Below are experts of layer 3 (counted from 0) of a mixture-of-experts language model. Rows are named router (the router's row for the expert), gate (a neuron's input weights, with its number), up (a neuron's input weights, with its number) and show model dimensions 48-95. Each number is 128 + 32 x the weight over its row's rms, rounded and kept within 0 to 255. Numbers have three digits each.
After each expert's rows: a language model's description of what the expert responds to. This comes from a sample of Wikipedia text that the model never trained on.

# expert 14
router:137084191140101103142124129109172124138114084081100092122125091105087150167138109138193073127122203097141113155170106107155130127133156110140141
gate0:125126164097176132122123090114128118125148156082139156122181100162188132113105069093114143089123130167177075123137099145146190153026135141142083
up0:150148053150118121118113104138110145108129095153131046158043171124076099154135183107129143125171123114101160145096206138079112097171143104175143
gate1:143142172151162072130200109060143174109081064090148136135148131144145109067124123156133079169165149072148095111161123091102206144119128110125121
up1:128147155153143089128159125134140158099102033102163115132150122177116124124139106157149088168125144047151093088118148082145152101111120139115153
gate2:016157186135157154101117168093134070142093139147085140102142138138191115100172156114166096118092146132151144098168124085146128140134130098153087
up2:243093069092132093166142090164144183079145133108157113147144122107099141123141091150132146165184115114093103126083144152129072135124128169135158
gate3:140084163127084115139098126102141139146132099132141090124112128107073045203097055128143126115059129123106123169159121147079161139146130109122043
up3:150100187133104114149127123106114156145123101122125124100110133091076068198114041091155156134041143137105120148173098145103149133157129150118077
It responds to: Mid-word suffix pieces

# expert 59
router:164175106077163095132117155176159115151093127077120100092097163104154149161127062103130117171134165143136140136186131163141115138135150101113188
gate0:121134111096129135133182112163126166083142094146087118139157152118066163086156122191152045122199162101102074229134145110162146062126169101139146
up0:132167086136152083127128189173107154097135164093120087121134149087091175112093063143125049133179169102105121180165161091129095075139143136140182
gate1:138089109107134123138082126126157140199177168141138141142103169101163098119108077133140088161107165130104110099153100196069117126171136094157148
up1:115168178183130176119174158105109089069057080137148111151114088173095149169160162107134166080131094101142136144116143021175134106116133161132099
gate2:086163135118075150166200171118114199102166144171091117129056048114128122126153080102148150154111156113153106110180167155126156113120164090127154
up2:108148116130101121191126146151099197132179158142093075152053059126176153129138118115149096129120128103165154132160190171129148116138141079125154
gate3:083123157082167093138169057084084125135146132119121186092138130155087113120115124088119093133110102169107136121139177156144115133104091167188146
up3:101108165084174126137120128075109119118125104093177151121185135205152183154107081133122125128110060082122156151132148098120075145071098135173174
It responds to: Taxonomy labels, first names

# expert 20
router:110144093139191182152109134092178108108099135091093126124070127091196181190127125078045154100120172139142124115184125080153144119129118148116155
gate0:175111085148163097125143084165160171163090139143141128053099115132155147127123155116088111065100167139197145101111130158077140151155198124130162
up0:126139172102069135111135197089088088105147137134082130166132139145117111140119120148162129133125100103091089145134103066149108112084051138143097
gate1:149113108112067141104132120158141108111148116153148138162153077129091091122064089123089126135167093089121117118192109131117124132124142091106093
up1:157102129129135079106141163159128179156120070163108114136091153115097113106168128215135102158153105197108128144069132180109076123137154117130156
gate2:172140152143112136123120120097182101084065183120149131081099068080154117118075145183115145159116134088123104102182135070090055130109194149114090
up2:104116150166074187151104155191189096120166153110144152111142119137098155143093137126104089089145167116128102179116091149155162060141096073122186
gate3:114142151197179113139154112096110099075135084158102048140106103140138144131138106088123148218072130136130100143127177105130139055128154125073131
up3:104100139134149137115139167091093231105138097058154119139171102107112084181089101157125151191147100136070124062148140103104131122154099126158146
It responds to: Foreign name fragments

# expert 49
router:080097156099058112130094137100111081079119121079117143153080103156107130155128108148098130105141135147031072155178080124196130124110118083107099
gate0:071091125123088152182082070137139131089096152134187116133161117082106109128081130130136174169110195144057121210108074111093132081122125103089077
up0:178193133108171120108153165128114125156156107152068113093150145195127139121225135167154109080136086125204145077140159113139153188117164132158166
gate1:134116125061120123106112171069158110070111152108150118144098144151140171119159111100134086170126144201035159130122103112143119141101119078109169
up1:140065110106142120103148109067174116071116149099129095140109130103158177118143142100170090152154127182078141114127101117143127130071142099119184
gate2:123141163165108119170114172128144099206103171153102106139058133090107135164132065106110115060205113109115124139105082151165133161103156130140105
up2:110126178161101137167122178099172149181144173166114060159080133112121153185120079139106143105208106115108085157122099176168110150106166105144090
gate3:181108167167110106147112169085081111080117117123090159101097139167129087204146126091112128115121146099095109123131088076144133156113115111095106
up3:115104088062137148103144073135171137183176158123154089132151136095136166111120165184109125113105143147108144136132159141138115077099104146160178
It responds to: American sports names

# expert 42
router:144077090176059164139149119164100107168111109123094166097168181134115152096081160127146135145119042079123137174082104178176138113200123107127107
gate0:086137172110110144155183094114177124180173147110161182157073086142146108129117109068122091112117141083133111156150094077136141156136174148135122
up0:093099178103121162140214091124155120230129154116203171150103078136130118136104093106125097115137127084129118145118104104140137162167140164131106
gate1:122139190104155147163103122137157176107151146149147106142137116105111117126121085157178079107100189144110148084197117132092142103095115134061165
up1:139220137149157030067088134114128185143083100113150144155120140166109126108143101148163095160126130164153135119133184091114150112138110153215121
gate2:135115121098092136119160080120087151085106106129054127179105190138069136159148160124149132136161109134174168099105147183121143081103114094126160
up2:111085159128125118140132055130135197089150094136074108206116116156106151124128183123142143120165124128203135113077114153164169135158061097097181
gate3:137084077138145153146175156138058120128089109118090136163132152130135164106095102138128110120142073146105118084128166142101179155155161105134102
up3:091201193150121058118103153114194132090179137116143143112157085142164101102128115123080127148128136122137145119121110152146120098031162142139144
It responds to: Disambiguation "may refer"

# expert 63
router:180114178116159106180124153183125171112086184070105103106109166185188134143138128089085130124100156103139125138118158105151142157090084112135087
gate0:222089113119124114115193098088114136170068104134166091131151145179135157117117100120134136178184115154148092194108062135090111107161182141115129
up0:165088123133084125114176108055137080176060164118130134106161154115150153191135118125135101157116096172086138144134052104075072101155150138090125
gate1:086187130088181135112134103139133141117159157141079128137107106140133107076231154101122110116067157123052130129132107121143162141138140112166134
up1:145126136145123107152115112102099127149100098131137176135114153063108149172041149134124068103091153194168149154156135194178159136136142167130105
gate2:117238152105116156111108112139134094164162116143169105135083082115145176117131127149072186101135115127116154082095141144147173095142136112160071
up2:141076095119066138116154154154074132124072097133128101131197169082101113158141101136149158126169087063171173160152088117131138127103132088127180
gate3:080138168096129141171120169121142148042177143105072129063140095129083094159148110099132156111175168121190145099051110140137101145079117165095160
up3:054098115078135129131139129098159143095120145143085168112135075119114100211134123077146082128142154131190098140138094144109133146144152155122124
It responds to: Arrows and place names

# expert 40
router:152139139114115136148152145094157085099159154155153134087134181091146084186112133154125137184164154075093126102172137183143085111091098169079128
gate28:118060107158086168149079147111060156197147111090120140096156156095109145086106163158104109112109038148154146156125128202096109140136155132162196
up28:113094155151120166168071170149097140119134158103137146072172148134134128141134166145117122137098070084135127110128174170135095088117112176129202
gate29:100150177152134085132173163085111084108118188183105193100180101141103130132144137106108135162117177110137118125142132147080154090111100127137177
up29:087145174112162117161161174123080091085142166177087174110190106121063124111151144091152132153107169101128148102148144086102158075103100116098199
gate30:074141131117138132168126126148123070124136095146173098085171205137138146083154114152076116172170118121076085135098117174166099134096123142119127
up30:076109110162123148189066133159096109148151137054134117127147125165102140175092159041168129106127140085068097124175126064180106151124119118133147
gate31:175156141150112133134127186146097087073113127109095124122092143111084121074120168137179133138168143119155108153110154173124142062123192138131073
up31:144162148159114156159132183153106086099101120116088131113112139132095133076099179138182119144156163114147112135131147189113133066117187159116078
It responds to: Numbers and counting words

# expert 51
router:126159173074134142121092112132140186111106145131099088116079066123131120169151104108126146099103140138141105149159155126119176142152080112107128
gate0:130112116109110158111120145126099140097104118143066171141169120069179133118080164137153145105126112100084123156168109135158070110127120142179159
up0:156152116165133073104113171120129130114088065124090103132145161113133151102097153118172110130074088153141141148204137131178117101139157129167116
gate1:099092103109122090120125144157092145114074079065118144140161140178095126117078099126115108096095132134122156130085116136140112162141184089172073
up1:133131126108077142118160136154124153136122150126086085121160161154094145118167114127142141182082099136132146152158055132147162074189122232086126
gate2:111142116053157145116090107125107131132225154095131125094145093085130132176156094153131195158142127083120136156125141136083116172164099144151113
up2:111131133174096155166162184174101107167079086195127132173147158153108130106150153103132053099094144111128097086125151153218154076114139136115170
gate3:157137135149141178124085167108130131107117094096160173089117099145114135152157147096135216114103122128127067141121089106105147133113132155167072
up3:170128132173156195153096170084141130122113116120187154120127083113120162159129141094091159103170128130129088156139098127146159122153144128147105
It responds to: Place and name endings

# expert 37
router:113116158115187138145095125033188123154095112128124115120083136038137134147123186118163143109125119137183113080102199130133114190132120125118049
gate0:035096121124159140088124147107118107129056095105183113119126145090144091113096090091157110156134045129068103116122110163152093068101154065150099
up0:027114107133164152125127172087146100142048067130188130126127157122164097099164132105157069135129078120095093103107112137189108112060108059129093
gate1:139117106117127129129080154149208204124119137171108102160152125063094108128106108142103078135171139146160089115149130141129106107115204107145100
up1:146089113137112143166103174103212161123138168160109114163156130059108109109125115128114063091135121109149112102132133112136096131096141132151109
gate2:137127165047165117078146142175113162117152094096156087129128113052139114138147114118158152129108144181162164111133168152084136161119105196116158
up2:105122152088211118133106124156136128155075148096178132102158117068174173139143177124189169141101210096148174142136194126082114127147124161127136
gate3:147102146135029150112076173101059137123151118177122082139128111166024078077074117111117143173105100123091153137110108122138144103107176103121180
up3:148135136127209110117168122163212108111072124066104110096084140145167112225132098143094123128215139157132096159141124161142125143114098127107086
It responds to: Prefix pieces dep/rep/exp

# expert 38
router:146146156171160120099169128118196157077132158120080091106077149139139140184114154131144172161127071102146109092150163059139108133069151156107126
gate0:077149087124120139091047077153053112103119113140151159110099228134147156144106171159145192108113102112149103140140147129107124070123114184118124
up0:093140080138155140163084101160072109096120161105126148086094182137148190161099179155145174110117098109143119133155153086148122059129125206129124
gate1:143070125110121142140140107155119090066132191151100073169100116105155056105055112131149052142135118116166098084089160118159103161108147077121143
up1:071138128129099139068092167146116130171165081079114109122170148117042129126164089125087156080140154184085179197137136168104186122165103183152136
gate2:169129142146119126100137109105090119116170124126139146164133242148123151147067159128136161162120127095129120124100101096131143115133097097109187
up2:180126155131179116068157094113111159118149153112111111114124189153144147143095141128160137170128098119149127130095088104121126115148101090159187
gate3:146107087151129125120104116123113134118080199159166184103125065102140170147074100133116118130203125123133097113142179141096143096118132117152226
up3:154211154091109150086176116132126095122150108135110128186159156071088079135148158139113085147087160157166165114122087124138083150126117182104059
It responds to: Year-ending digit groups

# expert 15
router:117155108091085131134147139171108065173130094196128135101170172141147110157155137164138120196094137096154083105134156150134094092126136158119148
gate28:135151138143162172125098136201071073129093113158099126122079150113185149100119144162134137166109179109157124165182139102152113048082145147147163
up28:135144168158200170108114106170076116100090099177070113133077139161167158106096112152127162146125177108168135159198128068141144075075175093175176
gate29:116118135105200095110157089155138179115108149177115118103171147122140056148137141160147184111119156099167172091156176078096076159154118177101179
up29:106125155166084152112120149076167046155120120140138116136060053069102131094129099093110129165136122120096091145130143163148155085060150087098055
gate30:092104096099168179108102113106141152082100062180131119101188144109082092109145138127165111202140090113149148072172151111165128121118142108140069
up30:098108103113135171145101116074121141083124077144169145118155140138066101128133140104198100180124044102139136064173157147169131142099135113136083
gate31:127158139143057149158175161124103116128152132176120153128115136140112154099144169120164168137106133107177137118163136074136158102070033134135156
up31:125117144121099145109183183172119097142127109157127122094123138131130141111131162123176166162100102126149159116056131088156100066118095140177160
It responds to: Numbers in dates

# expert 36
router:122037154112143104137092153112150126120121138083084154125146112093101132165148108131181084071160178153094108136176096163099098095112103101115102
gate0:099145144081155134150134152179167121115116182140180088132133080087078163112140134131164165149134128113067133059168142079157139125086115124135135
up0:086108084121143161154082105178039102160164135107173107121137115122168189112093109087143119140099108109143120149090102160128079174103122093112165
gate1:108081184159124100082104200104083128194100105157118113090100106123081102135129085148159106125181116134094119115131158094127107129134135185100156
up1:148189094076163160190109084174181114076177161107119123163141122121174184104138168108086137148079126137178114152116113144140174121154122053152090
gate2:136096175179155111142140153142115145104139139166079106124131089154101194148181144119098108148191152117073096100151109114087146079060112094125091
up2:152122106060147180123104111131147149232087114127148114136121105134141105123095120128169095101091136079152152146080125180170113175190117130124110
gate3:086070139125178135130162146122158134148124066143107112142144094112132105168092154171151116116160093067128073135106179141082097125142086108140087
up3:090034132110168143134142142136166179146145084136140119144161104110146131140125135156160121114141112083145077130106216149065119128132067111129105
It responds to: Pieces after initial S

# expert 50
router:149181129146155110152187134099151119093146143146141139090087152112178177156143174137135129189110097076171117132161082069141126152081166101117176
gate28:166084085121133169059099134072156149152104142056153157185122133135082192152124140091107099153168145144114154139181125101136144180171128147119064
up28:129156142122127092128112127153116159181126122177117115083168065131123056107097111100138142127180134159100106084079150189102130138076111189133088
gate29:173124137120137177085160133141132127112104119107079112058105163134163138153112158086156125147130117135111081017074129061130130152151142147139088
up29:136140087106111193078161123170098104127146172129162141069168239155148122143121165114146121114132087121113087107068100125123091107164086130111103
gate30:135149150111156119130143141127163151128139069152157131089076069099117179131126104136149096165122074139156169227162113076110106097139251142212187
up30:159092077129116138078116138129103148161111140100160086129187128135136103133133092087115126075169188126090099085157188182085123140126106160078134
gate31:129123131139101130137103150107112159122110107093086135162038123116104132135085123159143153059156086129143111094111179144075075141109161223141094
up31:126116111099182125116144056163149119159093177119186089085174133119161152125160122104120105177104179123112166159184076125171145082158124052144148
It responds to: Single digits in data